Experts of a small language model: a softmax router, 6609 steps.
Below are experts of layer 9 (counted from 0) of a mixture-of-experts language model. Rows are named gate (a neuron's input weights, with its number), up (a neuron's input weights, with its number), down (a neuron's output weights, with its number) and show model dimensions 0-191. Each number is 500 + 40 x the weight over its row's rms, rounded and kept within 0 to 999. Numbers have three digits each.
Before each expert's rows: a language model's description of what the expert responds to. This comes from a sample of Wikipedia text that the model never trained on.

# expert 33
Description: Colons, commas and ellipses ending a clause that introduces a quote, citation or list, such as reads:, said, and wrote.
gate1:493462487486482414452457499549431512535557502464508460504540509505514429498525503541551497489473446454545439498569505419548409532525540606532442460506563550438533501488526439471463493467519461457534576478545521518486535530477548515517470443534515453566484459482478475485489500511504537496519543518535417487510555463552474521566493486459503492490491574521503388443513490521508458576529441517525503479459531483547487522572580463519485498497460496470520495569507516481583525529534526537482594516477492478516422478464500462478483464476459456455567496472494475523477447464420474596
up1:452542472500492431506497504438530442432553469477526510483555523502509545527518521490455559588454490488496506461455524494523500490487395548471514524473460565419492591472509544487516460552523533495493514452505483510528430460499504464483489494447452560522524483515526473511564496567503462515503492589434462482465430382502511556469488487570544490440448413550459508541525452488472456509510527478463515545496510496447475509456445461491547498531528514468534487498477438408423501517531507453529477567531515497526514488581470582438563463531440458503492502493467505484496564441428478439
down1:523461482508545448500479499532567493474559571468543518498535527504468587461517475463511550544442494445544544507432568503540515458476419472484534458543468437477462527450463548517483538513532575482494499551499529531578513470482501468520507552536522479503512540468522452525523504528514488579576444472545534421554498479526540445406437497513452441578514493588521444500445502513436491470502451508504510462450449484455538506540439552538452549508543458510497415469498481497516451562476415484485509541461552478439557545494522493466489551465413549537521515477512499510532545558560505503
gate2:504538550478530463497453483512489500508541574507481471510481637525521528485418504494526462466523523512482530483469492514502457536530530525525555479445485445398478542546511518439487485457502486481453482506480506426487447534508501468561505514493502516482412514554464480466512557512438541486504602476499513529557478474537465488530465513428508541507530552476436435488498480488559465510523533556541511460501498528512488532560535471582520478428490577464541498500513485558596476487486542402484466487559429478519430437592511439542480467514482428464441484470540448491479421496436442518
up2:498523565472485496489520527477520421516614534596585567456527504532530572501480526489515531553512583546500480511456480530528557544550475476466517496521459517478550526437476565521550481474473494568486441489454554574567397472533499504497483472447491472484573482495514558482569551466521525487487505551469543439608515455533519459523519464590484537456470480488422537538506497504502501536537550502501438427580484522470444480491499542528526533534466462483513468530471559448447481521474492528482465548479450492529529513427508515485493468516468455490467580537520548500420525544482499507
down2:447550478528544514409586554448456486521598473541460559438474530432460475516538481433485491539433464525473452503459493521453541535469451509459535440503415520493471485526536433518431476575520419485553475496500488538521402387503530486420429504501500562484508438522531495504451536454496501495452509481507594486489525487450474467534505522564365457456421539507489520536516527515498468523462491511504473551495471506565487451484489528493513470528530483569480508496490468524511496533518502524501523454556453510483468525587586487443473516462509497496551501475471512519527495488532495501
gate3:538567585598531475427543484560558499509557497562526524572521493505524527459480520504460442454436515467550456482507541458548506546511491497483482519489522475518454507507469420550523500558512524506525492517518547480499474497512467444533486475512589509575515496464429497476559483549438509515467522424442618478475509520524527485434502427466503509460556514452487534506585570450511449465479457477467488467456549448437511498492502565489474453538504493510451471517541455557493500440553511520493464465597560475509451531524505464504512511507450489566426594495496538514572474457551493489
up3:488474474563461572530494467511472453540569507450491481529449497465476486462514516540570478496549488548508475542464569506459464485549484483465495511397478477469522483504444476506541472477517506441499470509548459482578565449482496482551515538516551601496432570448452537509459510472482488492574512535545515540527501468464518470609404456518483468481493436503494565473521543545442535486437384518457536498446562496498497456473477571428510477512494543547432518521457452535550466511493466479556511499511563477494532496523446503512504466488494465404540544489519521552490471560451540575
down3:512431511458476448435481456429447480520494478531422402600508512466509459532527511478485520492553484477481535480493467484550465439610578484517523515459426485436500506519522500512514503535440521524480538518457471507446474546455589549533552508436554441500522520439502481475512482484491489499468482534418470494547469499452538472510472472465542433472540498524476494505479467489441543514537545538557475480524445547455533499501482540529506471463484566482492483425499516519498501480541471564522474459480458495497461489556449427530563520522551470460531449445533513530549500565581633430
gate4:538494532592418532516500454492455485488477452541558442462520481519440491457533461481485493511502501503447551493532444522487494465457464468526580513432514493494517524529461513500504533480477485423422428485460503544492564498457580497559542453484567431493560559494508439511496570532553408568525521476470434456487541521568501498463461487528478518496542433438491464474542531457531484535430500525522529557539575501522474554463510536523510515473441449503487471587429474592465456494598526452465513561506560485509546517512517580494459527515514468526453489457497511481465537477533541474
up4:480555431495524533464538531475564479505577501485546480419491455436505497570521451459562503495458550580537465511493496478516466449482530480468485482520423497463532507421508482474512461431491489503496538440472531624474535513473515485512458524461510463520572489477523477501481520524434469468421558454456469441489517553578502518529475511463494554498430449521639469495551459520472521565509491526507480482479523574499447463481466519457504504498467510510424489472511535522516459469435450516530495482403517452518566516481441511478547485466549515523531586544488535587535491565479523542
down4:481533492474580512517519472446514463439531475518473580568520540504491448595517488496492590562574445510518568433543485495574558496452517465516546510507514492498544505487552461495560529530530483481542540528509567500475484540501490553472488451494529503463532489538509520552502591516500440596551460498489468472451543524502498476519464553534594507560448472460427489499508444472541503485502475543485568507538435518484429543543477535500449508521466474447460484536547489525503455560570452470551501591480470444481553477538491479463440441531557580487445528489537539556485510522442527503
gate5:416520553448429460575500518514555459491450540534479537451537551574405485512537476563489544574434567543552546461540540425483433448473486474496487502513539472527441437504532516521562519522429536474527455504512583496411474456486488461553519574511479502489509512438529480543520493500474508535455532527531475494499546554442510498505536567611514517452513434497498500499419489449512453533498501494556444495549514476516450540490481474485564441515531523548494476444485526501479536470528411515504512604517534482554477471471470447508560455521457529523488570467486476492504498523501469517
up5:497472538523498474523477500512504487518485511525536515504504424590473483461441570532445489513555555516517459549480503527420531459414454492544522498453416506556500486519459481521550509434445451460550581482575545504458480508455550462458518473483512502545523561553435610522491491478515543566410523607521553477562498533543506556557598472479525521525468497477505487469531575507543476496536548448521475515542444523585482491582540483452456561479470524481497486531494530503489482469418478553529565475530525464516529510430496547510486505497470542502500491503448529446461517499495502435
down5:476529499490507417476465524472544430505524472433473430506484522522457515546527475565535493465451526538536476538498555506485556506568564436438518469559560428499485514496515500519507480525445564479463496509460502515499463529452482552475509514568446518521512456505480579474486492506547495469409458461516523544531445492522504540560472480477456571479493491531516464499447464501469562599491454482500486514531534510510511495496490526566580456520544521478494481418516632523487549510572478484578562551605485499480531399586495515498461489498514450483485543545427511464519459505525456555
gate6:566546480454490503500468486484517549513554445527515472507499538543506492547457483480494518545472504536525483506518441479498527470457507512516473476540441467537466494503543459528457508518493502389514526501501418480493459479526568447541513476532586453549469507513532539482504513448488531502573484464527459501577474520568498556456584479525518532522478569442457464489502539514570491372494433539493471462529560495512485590453410497501502509535568550471544494466558439508557513488542478480511524481535487444526389459544614533436505500472431537549527495484480437488503431441484499462
up6:442470507566469480501600602545481460535439496582540477502496519535489500506503458522542538541547502504466547519517476484499519496532518439534487497512526494522494486537478433421541476474514565532497501478512414531497496559473485505499527598518440475459507504587544483451490450562524509548468546522517531453497521526491498536449514511535505510498512548528472477528556441460420521502364509454484432482453418473495503500579462546498431442531516532564517469456478520552473466533419506566481580453499487470467497513499456528434516476563480483439494513480443477547433453569492535514
down6:476479483407486563558477500464464471535533471494426522471499542516411474484529436509563525481445461526528449517507524577515519509516493502459502447505453527481538436504573516510530505448494471577524560530496449534462553542461537512531408507560500436528504489482480485514555582477518487414523424527503523507469507381464535485547480475534439498515504472536548480487458465553591537482453518542518435581509476511582495510443509520494418445521467408502507462441487504554475510505512497409483547556537474516520498570468539446519483493515453521488495519475447483515470465461500452556
gate7:444387417470545459529460534480447458497561420513488482505481511439468516541420490480548457487539583462443576483522489517579607498524483565550480544538463478543468463478536504496518535498495456520517518564559475471514421442479493477525516467546456507541550498558534510515460503497485518571487553582512470506527526463585501478511471501508482463537495496511460516484404448460555514458512546522473489492433457525439532452465500458449521520527553566479458499562487512470482442489575528475544548497515506533536478448503517488490522445452523455457533546541407540550522459523497482495
up7:507539524551500450539454516553405525512447508568506480501585430484484537513537457611514464554489452532489564522500530498496480463489481552618470470504504495458557504478400497508546580544408523514528516508543497452489508530478482532588552478471566511564521475458465461450492485470447563505566489511414502489490488436511530441531506506456526481522505503466509475555446490538485441478514481524515533539564507526505431504516587543441463408542558512467500516516537465490476447483415450569472526448466500458498510489453464551457429496499515481471516496520470506548490523482476505531
down7:506522547531502491534473567418511559526546494518419479535437507508405512535507505509507422489542494498501477502507506528564549499453464500495518510513517537516482509525500438482500433496460412540519492458548536521482510453523503414500473464518446548461539532464476452427477503485466409454557450500501485496437509463428514459518547431431447490643473490516460479578559565561469504561498502501464455446477587473515466409499522460553506519485489538486542484523504469575570544501483508534545471501595528486544509498534485464509523479447518504489532485483571475451436513453483486519
gate8:496471449500500516589375526535458535527458558464477494487570554546493509552545508516451563467497544483515537526491469499497475492515500441596498474513553482518519344477460531546522527563520439482414563546578493527558563479494477498560483495498562521460529493459532506497512497385553528475445519590484474471529507452475496519535494463526435469561408473484502450454567484500546526515508488423566473481530461512470497492475482451526495505471477438505519524543473526489486510481432474467535502520483562469528445467486464430523472462463517472474526557499444506466501490516486460523
up8:561480489448470490468490503485474461518454479486538524495466522487569466611513553493503521516491450527451430549501515497503497495503545544534526467494566507514485549524448494539550471537462540534463455560519532428534455468447556515495499477518532504480458507509514519461475510506447537453542475430498478500480457524448445506448547464454478526556441617533453513547563521531540530450393475532534528492570524510490438492424481430538495463497468468495526505491601491490477473482544613553497411414445545511519510512467539479569474458469475420512465450520524482500415469458489489486
down8:496507478571456501431514541528472503495473506512485588482532579450514461487486465504440501424519469424543523466493487530551465466439527537540508519531500490486493541434389442432501490435466494380540484547475483520502489509457527512507439447473510514531449499519460497446509519493445446466519529467456481508475527469476389499475457500481519485601508502536452470565577505485491465546505464465477465464519466501470476534489480498524481508516428520483545475501516525549413499487570552522458516466456487600476502459505543523585603458514509496455486484532523541594464492528474587496
gate9:566549551502473522508535496457511514415474487567541432503454625529477481551529523548421502610559545551423530554483556511515470499492481450520505486515537447533533498515488512526575527477463448555459468493460474492530447455501605425461537457498453497459456502520517441514504499472526483452544511526491449569428504514528544449440535521560445447549509418494542518431463525502469470456430461459477468495526514474513536473508504471549475555560483520504495517493450456516537484490503548593498527514521482459524443599498510515463530538536541508533506516546493463505429503510520500540
up9:529444573502410494493502478478563553558435551463525495481458493507417514504547427468512493460597501495517531510451516542464490481491501541567464513478507507533480485523458465558472471498511531464548537486587428530422504454549523573497511475477553427407537515506507488483505425434542483519503516503573549513532526501537490542452449517546524338443480521485462450544546511446457473543530505466503464552508469469544487553511516581493531524447540533455564483481541468532458536489503516506440507431460515493488515479488515530508508536485459508570528553492483572500514508452439471524
down9:496490500487408474453496504489510480521472519457426521338430502481519504518545439482520486479555466551457513548545534488480442516458467526556459456526475528550455492581548428481509519461570494463475481570514502532495480449470487517519526501435536482450474486523505478510468430489533513475608548526482562483498528513465548520550540509460456513514486518466481484525485482392456571489530428512499498574522413551485481473505551565513513456516410500494550485542525464463479491486550497539523497506430492560485564513527445523469478454505528484471503422434558440488560464532484513456
gate10:459482542519480480418559471459539494519455528488437506519505473584467421498417584442503476516475501520475453521479490511477461492518521454433566553483449564427508529481500463469471528402428444501549460474509479598545521458561521569559411569490454567510513478517470445476458514548437471479553518519544513525516439496494497554469486474468530542480517507470474501511470496484541515539490413547453561459479493523495480497488545494533542460537516492463434485551492468423441477473489524491514494439462482549456521585470553494519488489575456470468461539487585479546526523469510556513
up10:481489449480423515563498550550480555466421450448526563501505480495451396465447491465559520476519572542511511529454537451480399529463491518585518533507489537533508473455559472485466440488595450458450520480506530563489459468502545463475483423417540585531450563509531554440523485446514525552481508554508516518518496538533491489484482507441558518497497477492484543480480476431508531510471512485568441441469486488489572536510548479458483484502506424516533528483473495503461579511541411547492449509426421519514473418500549483482513473501498511501500514504491525450449556427491488515
down10:561501562480492434464517534484496491548519458560438560412448536528505477513489529496442506435530515527488519479458530477531522559454542521494527477493448440442513547495463486495426517496499505577511506581519529481537557505464480479474528456534509547519499478494447539510480508499457468517453494421540433404577452506542494397472511488634529499476425539588537480460456485485515554471571523421520522523501547526504444477532505490509526499500546461413462470470510535509531414479454462507515475564459537492432461460502515485491525431577507478498483474490434491544451449487526481506
gate11:462463491502490537487514508540484491455501528484472533508560516493479514522466473517459511469551528488488554509463504559574481444456529448521520502544515423464494487533632516538500521605428447459480473478539514444513498554455440505650434538515504448504487463480532496403492494557527525463467455501531504453552404477540509466527527513451511487528526474460531540546471479559446530490446505495436487542531462495496381506427471495553488486499471497453461577475513500458466493424504545476491497453459505491462482447527465512510540514571510571438477501496538476574465526429486503478
up11:456476439506509478564441552504457483503462490462490434471481458459556481484493590494445508486480516471497456540536450566469540521491440451521514440461530473506491485508565485489501576502522542471524563512502542476504527424587429510453538519522499520456520477506531458560468545537544510511486509474503500496466534441546505539563519499401463505478529465506440476407520583513525365511447477529494570458447534492567501471514450505491537421544436577483508566498513479455519493450535524590540499466511474454512511514524521500470518491422464473497439520518542460514480593525508439533
down11:449467476514492524541544499513519487497543477494544476367539475529491468444487527533511510472444538487516495528469430537497457502493464559590575520530508485550468466467452463484509560506453466519505473554514475542466506550442498497452455441444545444460522479457526537400498442537495481502511532471471535458484545484467439465444545468520467544488541462505511515476515483428457466475401528496512524515542468389517521487499548526475474561478507448489500525503516484606609452493471468455481501612459459486469460500442400458536455542525495520453510498542492511557483500474513424500
gate12:488469538481454463464506486506496496479460537583430423514496489562481502497504524434456434551436554484472497538487482489424526494561488458437496453464423494488525449511528577474464485475541478482579479480516521470521591490535453538461507505550468464489493432476473514510451466527481485422534441506520548551475478486502511447465504539466444513435565518506508547558524565538566509527504432454447517533472502489533500479460499531525511434537494468521454535575595522521480499492579525534491483474482653465451559558462556557487517528492559571467521530541507532525496454530457483518
up12:461585481443518458533445446580538522501476579513422551497442552493523489502474511519472529499518504500557487491491477503567606499488536593523449528465489498533476504513608474510454463495554547508478479520465483518466461459558542460492600431481485457547544516508470529461530454501512443420520522501559518547503522543518508511476521486594482517470507561485575514489521513505552517471477477565515435473476586521498525537506540512506513521570484452439576539518491460560504544470573457456475473517519514503533446457502582472478491455576570456507566545450474505500534512501433484520
down12:478468513577444490503572519446519555491473539454487502465494522499378512494529442474509507512503422506458451484531611561527405551484480493547479502508503466566441528447452582489458497507502482548437507453456455508541481475454472443525540491518507453536490489494429500487555491488540533422497494491521570469572550485506530554505479554501482463499484461497508477474518520474489451499531578581503442475470560437518438486518523463481442514577504506525496550463535445500541548486525432469478533534474465508547430475499521432483559448540477528536455592457433478450532456526504466527
gate13:543533504526476539547546455574456461491444575582495515503462475542545488487472385515552494578501497564480447505508533482526608476489519552466521497548528494547482586550530505486587495532436518489455473529465499472507471549559461448527499496581412451561550493509456521466521525529398467470538441523516449513510457568524510508503476531488500519463473527460472501502518424501532525518473472530477508469438527503489481457441571530442523445518516478523507482507500501539472498529516434557582497550498575525459486424475494529490464492471620489534475478510460542525469534502467486563
up13:553526433471472551481485458518509471526509526569473564504492574511482515503438475452532464543547508484433465489526409534468478527435476464446456520519511500462462499509555531501538541499532563544502486435510461533501529477411459464540465528526464478484566406487498501447527493502523544489460478535510518511523436498536478433515516517600459520515501534489547426561494557487470520521485486553497504492460424521529535494479543502494428481437482503535463442582489506520457476434499560537502571578512520474471397472556561445523494488549523546530515452551587561497488441418521445465
down13:575479512495452512481474450537456514539409501543437522550512458486508524439513523452506565518573549510481532502493542607546488470522555550486503490584525565494497490566452482504568504487514520492492488559504498473521471561531458519513513540566471413525537490561491547577449450446491503437553436445553454470535565476485545454567519524400542465520567482448479483500529420530545489559476537507524492598434503456486545465509470490547577495465520475482534473562527473487504476520483442549549482526442558560505451492468514496521470480499548502511494459482463495511455540497516436525
gate14:463552511462522496531482466473468459515502459497421545495580546512480542532486472520522480491509518500491443526525528519459472474427569500494507483467514518503550479496457503458578519515479393477498513502578498471503476590490465510545489540500493491603444433591501497475528435494485524451458532501531481536557556560534487497550502446469478509537472518538504537514458485477598565519520505416475529509480440528450472524499519447517593544437470487534551583541498551493493463464540427498527560489577452497419481515426542459458487513477439560502519461529508438456529474529402490523
up14:502419512478565478550487535523551509541520571471520504529496512493532505548477513502437568444525517462528459483471398434517526465491427501491578385457431522490433486497455461486493444371525499524491511506369507529543481492476470493496432472520534465489523482480488553502510457481512527486496548458478540524493577450495454501512516537484496456477491481534526490494537427517478538471474458489500543528565534452466565461602523511530480519440514485507562499556479505511488465501506509484498529471510471505509511473436498464560634542506474556471471547512548480505543497487375502474
down14:473530492430520473575539472511499590519481486456440581551470556549570514479488520481431449520409428513550462530508463519572477515503423472491539490423584467473526468424511494511528437444495496477440477569463500527485475494431528511432506587513504533584486550442389481520487488481509520534539467525508405542562516576519508512510499511520514517488519488508505523470474434518488521490511518474457581485441467492525515511547485503462556427550478481518461484487469546527500470527538465502492531551490468432538502532501459515528549504543497521409456555498463502489547459561498531436
gate15:478503463472564516549472476464538459525528431574534428514525465450449488434573528497474479521464509520454486423526435470514539546499455519460500493475444506452574476527495546532507486532467544513448456495616465537516440487520446492514483478528559532568559494524511571517465453435516507478490469452537479392534512543562491466478557518521546478467496490546517389460529529475471512503499476504494505505483546544503510502408484511545513492466524539486509480486529596484514478515450491483511524552543495478520608530480437507494529492489528438424513472529485481485375535419453550512
up15:541544520503509499498506474508457512452432429529540462503461544503504515482492503539460478576489622539486551532509479451477454459483454556468553504519560582511537447442477496484472432503495496511460515454512469506485562529437580495484562475524552482437498476546478510479532511499462472488537571505466545521544474571584561516403450471576555481531535500460463561505422548518506527504530483502462512496499508499477550502488403534504479527566443428560446498454484509515472474478547491453554569459452535482510571526508559547421465475487508465459507546475497542540542583522464541494
down15:552419465469499500551528481581512493423542505466463497520506541481533592491535548457529477488472550452481541484537432528532484464472538504503502539504503539472561535458506498524505428524535581527456500479468420465471540476513475550501526555540490425477508521542466454475507451515455477494500615489526491512433530538571522475464413510469517492491532477488531591494563457432503490529557606549452519553530488519513465473500486559458514534435472481496547493466465496469554501507514486466493408505519501442485491513487519623556605516529532443458462494498506534518504562458459483457
gate16:618489551565487536487555508440486560477531537393505455504527492495521505483498491474474481482526508505464449534539480511483517503532524519469498520583573438474533517516490479567492559521556443505481512536488535553491483553504445504567555551509485453544563451491512545509474572548490478548481496500472478470527461513499546463458497535513430473533568445446434528542470518510528513518512471601428537401478488503473568441456508454486458518529539578473492438525497449410465443558481494403454519508477507546522463492509490420514525499577460514481509452532491439477524509545556534474
up16:471502568410583461511430411449490440530545487573451469544464478469489446513491606448483531500509487536441427452491550500482512504556489520397515491565505485519487561606454496480467539543501484504436435498507537426479439473451510503535471493485497483512462460540480533406462487502455479436420481469468495499556424497472513535510484488487515474520586517510512395529497481513539516449516487523435506470528533524452475470489482522505540499513537482527510531529540541496482482482524530537461507441428511489525507413538537452463503474502480500483505569530421475467546428443478501530
down16:515474448491473515558517486547467524506486584492488526527544491486506532464472488502429529443484500498557479475428496557519508477518536491494467491571545472493499494473578530544505488521475514418617424544463454462556461525482491455472433514544474483519446534503451450443449515501499542454488422540510544443538538499469547518462370475500605410505433526487476569545453481472471479544488442488489500458453519546496471488477550556574541463555542454496559482466498535462545523529483462520485561489562533490494549476497486461545476496528555504539465502472510494467550520549548607514
gate17:501483465584466467488452461555520522557555480490563529478473473541456569495489463424509520496506583509564486485514494535503493444433529493485470547463483472510532459510560516529486506502509454538372488548456514512520490514523482546551515501516467522484512498578489467509555514463488480488476477528536540501565515482499487505491470538532509524444527502500585549426520515476489526570522415484435522480523493492540446482596496518489509583578520420515510494471466520514506490505469487457452409453524464477526547511528543543532461471439558532517413602463543528548408545437451481589
up17:449527540506428482510514473480476530439416487522455515476489469440493448489413567519523490507520514540501488464527504516556474504550520549557500503432525465546462528521448515436476465438512492488520549492477498487391509494518558430453484591499533523501518438484524506611500524592473502533506473504526443552519491486496504553523540525486502506508505523503448508557521510500459464536535488514470499531598495532542574456475366473479417512449483486438506485583508505434471515531484532532491456514482540590515525464501456480529610513466509472499476422520411501463465519556506511537
down17:626531419463407508524504545452540516507557449479509530602489497557554500518472485558502480491538468472530458477503520479481507532536476448500508458519526533533513585467485558510494524440411539468513496497499469493492551530461469425510503546509478469513489522490485530478507519542484534487505430530513439544607481463465484495527495467513459502416555477549478484555439480474499538445525495518514517531458488521440505536494460495535472419517573490452523449438415453475482425498528489489552535458448534507538475537433481443462543508517414499546534463515373469485464485489561521462
gate18:447498507474551531550528490467496509537418530497445482474469460575526518490490442499439533516495466463504500461494533488440522534548438486431563499483428583539487470491510505505573509431503501487518433509442555471606457470492480428500536504501532532426526494542465538452519586436453528455518490509518549501499471450490542546530539530455515526513458489533514510490465440512529482476523497524479498444520449348488429551517511530493539449520521463543447511537474462500512581455604490500605483524500506468427485577491517510509484527544486508470450502490484507430462574488506548472
up18:491502511608483427513514516491492509470542478552449510466531518539527495577543392512489434495491501501482494501560506489466482464554548444424511473511482555490475451402511523477490451426473550500442571476526472482549535531485515505476473507511484518464491453482430520562486561524447455482470580534445450608442568564476466454557504497457487466484518531513483472473541488522499558559487536507441484513553532433540509524534523503435443470526509460543513490464454430549502505556507434464539435538467472492426588465471475428492424480493532489490509555537487487460485543481502468450
down18:477516529498584432417548491441475551524527462507485512466522537567547463479501480479423428502443521522494500549428503493481557522505429490486540457469500527497500468450464433489485480484468492540546543452500485468514471529514466534481469525469489517546494471561464498456567484469406509488518525498502463560548564534521525532530507543542446527492451556587507531494420553435525465513452484463480504472521523403584501484459447502501474476545479525543432519476492506588498496397531498426484470515535452552460503557542503464567561522452464504414487460552469504499508490464434557434
gate19:487455548578532471506436494475474499535461519525539508478519492520477431490469603494553512503511452465456548464476537539440510591539420498511561526508421535492435473526528492497427501490477440507494506480477511551560493476563514447488537497496499452434568557550466465578531536510512490459509491543503476496553484497511498534521521470584514527511488557473565426495529498495526463522505470512489493409522499511547576503455432529485477486497564553482500521488451493554457534472573536463490432516490556551516482505489500543488507484439523446477478462524477377401467588395495493523
up19:483454478537510441483512498557497563481470485530448516470512466546463505456451498524464512486494482576561529537472442504510523492561534528582512497564607526465519521523419482444488465478462519427556556463450554521486494509480496460619455508526403497454521545456451480439480575522532557527456497523536531488481515519472503530472480531494437545556560466474524535520507445498551514506497549484526450537456460527472489496542516518446557513508502545564506458544520558446488516479504387506457561455458508532497581420503554465483380488475503469539490559498456520538453488527492513483
down19:530408493508463501468571514448458491503504566501509605472519499457489474489487561567539495532446536478575454514531501496503481424551524443547502498542470453474509407512497552518532507479558514495434454496464463541469499501441448504491494492456490472504498458493519572526507483526436533486430536460440507449464542465468497486473537555492515475533479539501519469467593502509506448477496551485562571477480430493509522538474368518459514457491501443460417478499473446474518505472507454532501465530582494466507546487476546527563563389543481453429524478565543526477511486516570520558
gate20:482438455534516467424550456558442461478490565556504488492514474496506521533447449459571516496425578565466468587469497435502526440509482456480494542443430481451428472474471498494568515538493421475514570518566475542518525529494454436549474507492495460604476511522505525529576434444500497485458508580508455549475464550474522458562527448566524489528560496453526558435510468527484451455581461522452464495515451557443542496554478483459514526482486461393517487481482520485518507487533426463490542486464469464494461439479516494464503507478509499476553570515491546507514501508456522495
up20:490477523459509534454464497543529486545511494499493474465554513501567563482514478481501432517509497497375482545458544500524419485480498496560511516467497428468463458499573489550498501502533472446518442589484521421479471529535554557547577517456508483488503553513489463564451485506534506463467548530541546563491520511508497581482486477523453479483460503561484488518495538530501449459541480461514514478435433443500475514497513448462462494566495534472540560452480450459429497606538449527452570509491523511489479528448546509438525488517522458554478403429486560607521516421489435473
down20:519507530513491518471439488537480535499545546530494479576588482535466453533458481495499509471432506488547481530533569514542481555525516499540459515551442593502510504498444492521483563486521537515542544453540417544479486551499513482489488481407496519539592525445492485498508448543515527507486498547504496459576487531477446496474484507477526459449468539401513468543507441522479441461545548489533554471538482562456454459518531520539564519412542483574512477450514484525512491452614433447581512527432532513506523536566442453480512476472548500443528450518478493499529444407480576503
gate21:479461547455527491570551512529504535478509481463491424503548547483455485467552517500498467514530461467470474472557557465462494529495511525486516482537489485503524462533425466487474462408523473477496534519510522486484535514457468502503462506490541476518507456492519535408500535546452541460494544406548450554521543380525574497487509467435485423609479496619518426447539492454524428519509438525539484584547568471489507509513452472395490511483456551526445506482475493521469474446517463487510461537489445438514550531562475504458510491535469481506456474506380490480525459487447516521
up21:438571488456539530470479508525422466498547521539497527487586525545486464460506492490513492470511549436461511493529542429488538473523479517445503502580466478529435541507525567556484552471476544483505527515475492532524418606486527547482504476467438402446528555479546479562480514501522504453486496499514423476495483428543569480495481592545494542482515504427499500431483450517500509437579524517480483494589528544531501530437468440508503520524536524532490483509505605459511483482455472465485523512477455510534465472417490542447521543464460454399515458547558457507489518497562552554
down21:468485482552516503469469520432543513520493468548517447488514375457445566463487539511523543443517486500536488476442494491539531398427560530477468481454459517507518499489606496478437542607480552509503481532409475441529526483491481504500532488520496500533538509553506504490462494493466491540538468543422559451539495581459471513484516483494438535509441543494456553552531456477414541476511497507500537499484535486409502403535606511523529544482522466495517482414529468473475540541435531476523435535412484518554453509461476495464474478465474509474469498437473476507505505454524503566
gate22:572430536493448444448508522552503550482473481459578426506449505507528476486566523532452518482444460613495561486539496591440525482537432525420556419519513517443510511520510505507440510509413530445548519488474434485503465514476478509476532540526496526474486430522427486493488533479404528569491483481498505505555519527526489455441495471519569473509501546504517439456494486471497527510481487440480492518472452466471490528465557480559524539547516443556462488551484494520532418546458410514500498505454502531552504518517473474495482447571472522474459476518551539459500526543373556481
up22:508582484614498473464526528421516465494540481473553536514522583454575454488462471508502605494496561534492448479521535456539526495505462525502506504589476547518526486512505514492558552513505564499511423542509500480599464448482528509573584519487458509545489544463471515548525434490503459483506505501496507512609577513597456492465542449525506423486516505558498481502560469489455480548546470506483444481531505512586482542454524512544540498558513463470535472462455560493490512539483556570513483449460505485455445538434478490437513549560538502476541545527502444495466535493494463534
down22:502546531506461471581477557445496541460535455463545534494452505457419540492517511506515544521511540515499456428574581559474492512546515529480449420536548537484494459499533491515565452491500550474517434556560473494496488498472529485407508404535442481572558481504494495531462546536469497459525507491403505490502468559448589497535523463524526479469532471457548582520527568483505527473543532572498586497490495474556521495500484484492486485528486507541508491441584489492471478534476482459444538559499522468432530498500519455544526471541468602532535567500557499444519479493463485397
gate23:500477479461457441537464517544497552498484450525474522476521460504473442492529557506543485437481555489493478501486509532442584483512510551516500468466459506528477497501447411404489491557518461522579515545510486477539502552480419506528509495566470523466527482482444522493478501512509417503518466522499563501607531447459531530482524501496427474549495531470508467560564505521501461484514444559607502508550563464492469492492436456422466462580411540507557469562468446506434496555474534487534531461463548426496484452401482510421521510539474446479545469472511514526497509433510542564
up23:525552482485460445570544576522441456518500441544507489427497499551564506519534435497533473468557490476537516510419560509494498426501475461392549500520484508523444427471459488478533518432509423492507499523513472527464480516537528457517594443501488525467537488496505492567574500560510459552491476443480522528440489547444483555446506493482512463528511453518518465529525515446564501432468462553531467541486533447577504575507513451460532413539519554579492453500488485527487531513540529472583422488476494470425486514489484533465521550488509475551486512551556556513470525428560471534
down23:525489473511435506521532456464542534476557435446488553520513518508489537552508589496481465481473480515381480502491447500513521490509486455537435480411444543534516443503540542530497530542531509527568491478417543482551498431454549565568452553502453559466517499496495417479517574516487542554505469503510534499569508451472494491549493493549439486503479547465477482513530541549446488447498466485535468460463477441490476600456519551467452486553518473565593526534554487456458551536531487463484488543508465511487554418487455508537567387492497511492509513525455559507528485483557526450
gate24:499430519476526451527555533526556507519482485466536510516526572555424475468498554522494566489534535544505476466584481525482499503480436489578542490533383534462547524451544487507558506492559497536468499463436560493565496526434566512634473501511500434500464483494441524495459486539483510528471469483505547538440490450525513561447480459492456539496548450572606465507498541563564472501577448563507526498450495473463469525537575519554482525519528485491487494556427551509477543453455444508530440485489484438482504563556505506490506494530454502526523529566526480532460462476502522474
up24:462472535543541451550510448407572482480460510514509513528546478575458483510500492568551456451521442547532501497494465485482487541495524508533495503492551468529524552570510541518493425544380561521522510537473502425442396523464521481515500512540567519497565550536512483515453428470590528572467494428507559564492506502458438480538509508574387464572534526440572481469449472429538515495518494448499471477521513413482488467477547511468488510534502499506462547462469554490502446559525527505498484517515494547483428491433492504521522556500473417477438514493500503503500521493518463486
down24:452396499488500492506508507474460440420512566429472398459495518484520454513455443474506493547450489500546449507508467483541542585512512528570520487421544520455524448420557495529524503488507544481459516575471469580465533535523493549511502450471503551638449498524478504565509488512472513461519490505519531426483512491508525481526417495496504525538542456484549534493513462467549514484463497491546488535555446472479478457475480447485536509551519492412502500539503487521501552519534515573515498502544448535466523507511568508457532504405586541550547502568489489460513532581513409470